Below are experts of layer 5 (counted from 0) of a mixture-of-experts language model. Rows are named router (the router's row for the expert) and show model dimensions 32-63. Each number is 128 + 32 x the weight over its row's rms, rounded and kept within 0 to 255.
After each expert's rows: a language model's description of what the expert responds to; "mostly gets" lists some tokens that are sent to it at least half of the time. This comes from a sample of Wikipedia text that the model never trained on.

# expert 41
router [ 89 168 152 152  53 158 133 160 157 203 133 136 171  93 165 100  90 135 148 162 183 123 138  88 167 133 108 138  99 132 152 178]
It responds to: Pipes and dashes opening new table rows or list items after line breaks, plus by in Preceded by, defeated, featured, include.
mostly gets: "|", "=", " defeated", " |", " *"

# expert 55
router [115 145 139 109 111 179 177 147 124 174 133 125 141 104 111 177 139 151 119 155 157 147 120  73 137 137  69 145 126 146 125 157]
It responds to: Line breaks, bullet dashes and field names in infobox lists and headings, such as Years active, Type, Website, Coordinates, Died.
mostly gets: " Type", " Website", " Coordinates", " Occup", " Died", "|---|---|"

# expert 30
router [114 155 138 157  78 153 151 121 159  97 149 144 110 151  63 189 130 134 102 105 155  85 149  88 135 173  44 155 157 146 163 149]
It responds to: Commas in places and numbers, the verbs was, is, were, been, and adverb endings like -ally, -ly in locally, directly.
mostly gets: " been", " was", "ially", "ically", " were", "\","

# expert 15
router [105 152 155 164  91 161 192 173 108  77 190 139 114 124  95  75 114 159 112 175 102  34 155 121  81 116  67 143  83 150  85 159]
It responds to: Closing parentheses, closing quotation marks after song titles or speech, and plural or name-final endings such as -ers, -son, York.
mostly gets: "\"", ")", "]", " Australia", " York", ".)"

# expert 28
router [105 139 162 153  74 150 103 103  75 184 129 118 132  76 120 144 154 144 150 139 165 103 180 102 175 172  86 140 110 171 142 186]
It responds to: Bare space tokens before numbers in dates, table cells and indented lists, e.g. August 2016, December 24, | 12:00.
mostly gets: " ", "   ", "–"

# expert 63
router [ 87 161 136 175 100 112 136 140  91 174 157 112 183 142 104 131 202 103 115 121 130 122 112  80 191 116  92 163 167 158 121 101]
It responds to: Opening consonant pieces of a word split by the tokenizer, such as f, w, st, sh, sc, and hyphens inside codes.
mostly gets: " w", " f", " st", " air", " sup", " fl"

# expert 25
router [ 97 203 120 133  51 132 136 149 105 178 139  91 138  74  97 181 179 178 158 157 159  67 103 120 110 173 141 102 121 155 122 140]
It responds to: Possessive apostrophes (St Peter's, Turkey's), the final 0 in years like 2020, and title words such as World, Best, Annual.
mostly gets: "'", " World", " album", "’", " Best", " world"

# expert 53
router [101 212 168 151 130 143 139 122 182 141 155  95 126 132  91  96 148 100  92 179 105 115 205 127 124 160 104 171 113 166 105 131]
It responds to: United States, Mexico, Japan and similar country names, section == headings, and capital-letter pieces in acronyms and names like VVPAT, Vancouver.
mostly gets: " States", " video", "IA", " US", "====", "ideo"

# expert 20
router [112 144 172 158 144 138 113 100 147 164 133 113 125 122 121 172  76 136 142 102 145  59 133 157 186 144 149  82  87 166 133 197]
It responds to: First digits of years and dates after 1 or 9, like 19'1'4, plus opening stems such as ag, rec, estab, Arch, and é in Musée.
mostly gets: " ag", " Ag", " ret", " estab", " Cap", " Est"

# expert 37
router [ 60 109 136 159  49 107 169  99 149 178 165 105 133  82 147 174  66 135 120 104 121 153 170 103  97 114  96 178 156 124 186 111]
It responds to: Colons and dashes after labels or titles, like Star Trek: or Born:, plus Preceded, including, and pieces like -ad, Operation.
mostly gets: ":", "):", " Preceded", " including", " :", " –"

# expert 21
router [109 149  82 139  85 148 145 164 117 124 134 112 118 127 149 122  89 147  98 160 163  66 201 105 138 156 149 114  76 181  95 112]
It responds to: Final pieces of country, city and personal names, such as Pan-ama, Urugu-ay, Belg-ium, Natal-ia, and whole country names like Canada.
mostly gets: "ana", " USA", "ina", " Canada", "istan", " England"

# expert 34
router [105 129 162 155 105 183 166 145 126 140 182 144 146  95 180 167 142  97  98 114 125 143 145 122 179 168 148 169 109 147 139 154]
It responds to: Opening pieces of words such as app, out, ad, en, cons, and compass words East, West, South in place names.
mostly gets: " Ad", " en", " ad", " South", " app", " sup"

# expert 1
router [113 145 142 107 120 137 128 191 152 180 172 127 145 128  86 154 144  92 133 185 146 112 143 135 163 137  84 150 151 167  99 181]
It responds to: Counting words and quantifiers after the or a, such as two, three, first, all, only, most, often in divided-into phrases.
mostly gets: " two", " one", " more", " all", " three", " only"

# expert 45
router [ 88 136 173 176 119  99 155 188 173 166 185 116 120  83 124 138 123 124 100 112 189 111  97 116 136 120  95 164  87 143 130 148]
It responds to: Prepositions, "to", negation and modals after verbs or participles, such as to, on, from, not, would, against.
mostly gets: " to", " not", " would", " can", " before", " may"

# expert 46
router [112 205 133 115 140 128 137 184 174 176 140 139 147  90  96 130 138 135 161 134 116  75 137 144 155 162 134 176 125 153  91 184]
It responds to: Past verbs and sports nouns in biographies and team histories, such as won, played, signed, held, team, club, Division.
mostly gets: " won", " Team", " played", " held", " killed", " signed"

# expert 6
router [136 135 168 164 111 148 157 140 152 138 177 116 149  88  48 144 151 160  90 139 134 102 186  97 168 123 125  96 116 164 158 139]
It responds to: Word-initial pieces like pre, sub, Super, Mag, Im, and the prepositions as, in, by after verbs, mostly in film and TV text.
mostly gets: " dif", " Super", " Mag", " Sil", " tre", " Sim"

# expert 22
router [101 148 185 136 118 131 204 171 157 155 160  80 166  85 155 167 157 148  94 149 169 134 151 116 149 119 137 148  70 148 103 139]
It responds to: Prepositions such as in, of, on, for, by, from, usually after a verb or noun and before the, e.g. built in 1930.
mostly gets: " on", " in", " from", " under", "In", " during"

# expert 0
router [ 89 167 172 202 108 147 187 144 132 120 164 119  98 121 152 126 154 132 140 187 167 100 181 143 130 168  98 117 128 108 133 189]
It responds to: Nationality and origin words in biographies and lists, such as English, American, British, German, plus Born and Nationality as list-field labels.
mostly gets: " English", " French", "American", " German", " British", " Spanish"

# expert 59
router [ 78 122 157 131  93 154 118 176  60 133 162  93  87 124  84 115 130 100 109 145 172  66 142 101 188 184  85 198  96 113 133 149]
It responds to: Line breaks ending infobox fields, list items and table rows, especially after Personal details or taxonomy lines, plus Born and Website.
mostly gets: "\n", " Website", "    ", " Born", "|---|---|---|---", "stitu"

# expert 19
router [115 185 139 122  90  80 147 185 138 135 201  59 136 173 103 150  99 188 120 116 158  72 141  48 150 158 107 123 110 165 122 103]
It responds to: Middle syllables inside words and names, often after R or r, such as -is in Anis and jurisdictions, -os in radios, -iment.
mostly gets: "is", " action", " charac", "isco", "ros", "lam"

# expert 3
router [ 76 129 142 151  89 155 162 160 150  89 159 125 130  98 125 155 129 132 105 119 151 113 137 130 187 154 101 187 113 152 117 114]
It responds to: First word pieces of proper names and month names, often after a capital initial piece, such as Hil(ton), Mos(cow), May, Aug.
mostly gets: " May", " January", " October", " June", " March", " April"

# expert 26
router [ 71 122 175 148  97 164 162  95 119 131 146 150 136 135 120 176 112 154 127 194 136  36 127  86 156 151  48 107  93 124 134 138]
It responds to: Commas, and, or, ampersands and semicolons joining list items, clauses, firm names like Jones & Jones, and number groups.
mostly gets: " &", "),", " and", "\",", " or", ","

# expert 58
router [ 96 118 142 155  78 143 163 143 144 138 140 146 165  80 142 143  99 124 148 134 110 109 158 140 142 103  89 197  83 130 102 116]
It responds to: Pipe separators between table cells, plus semicolons, colons and dashes in score lines and stat tables, e.g. | Attendance, Larne:.
mostly gets: " —;", "|---|---|---|---", " due", " |", "',", "%;"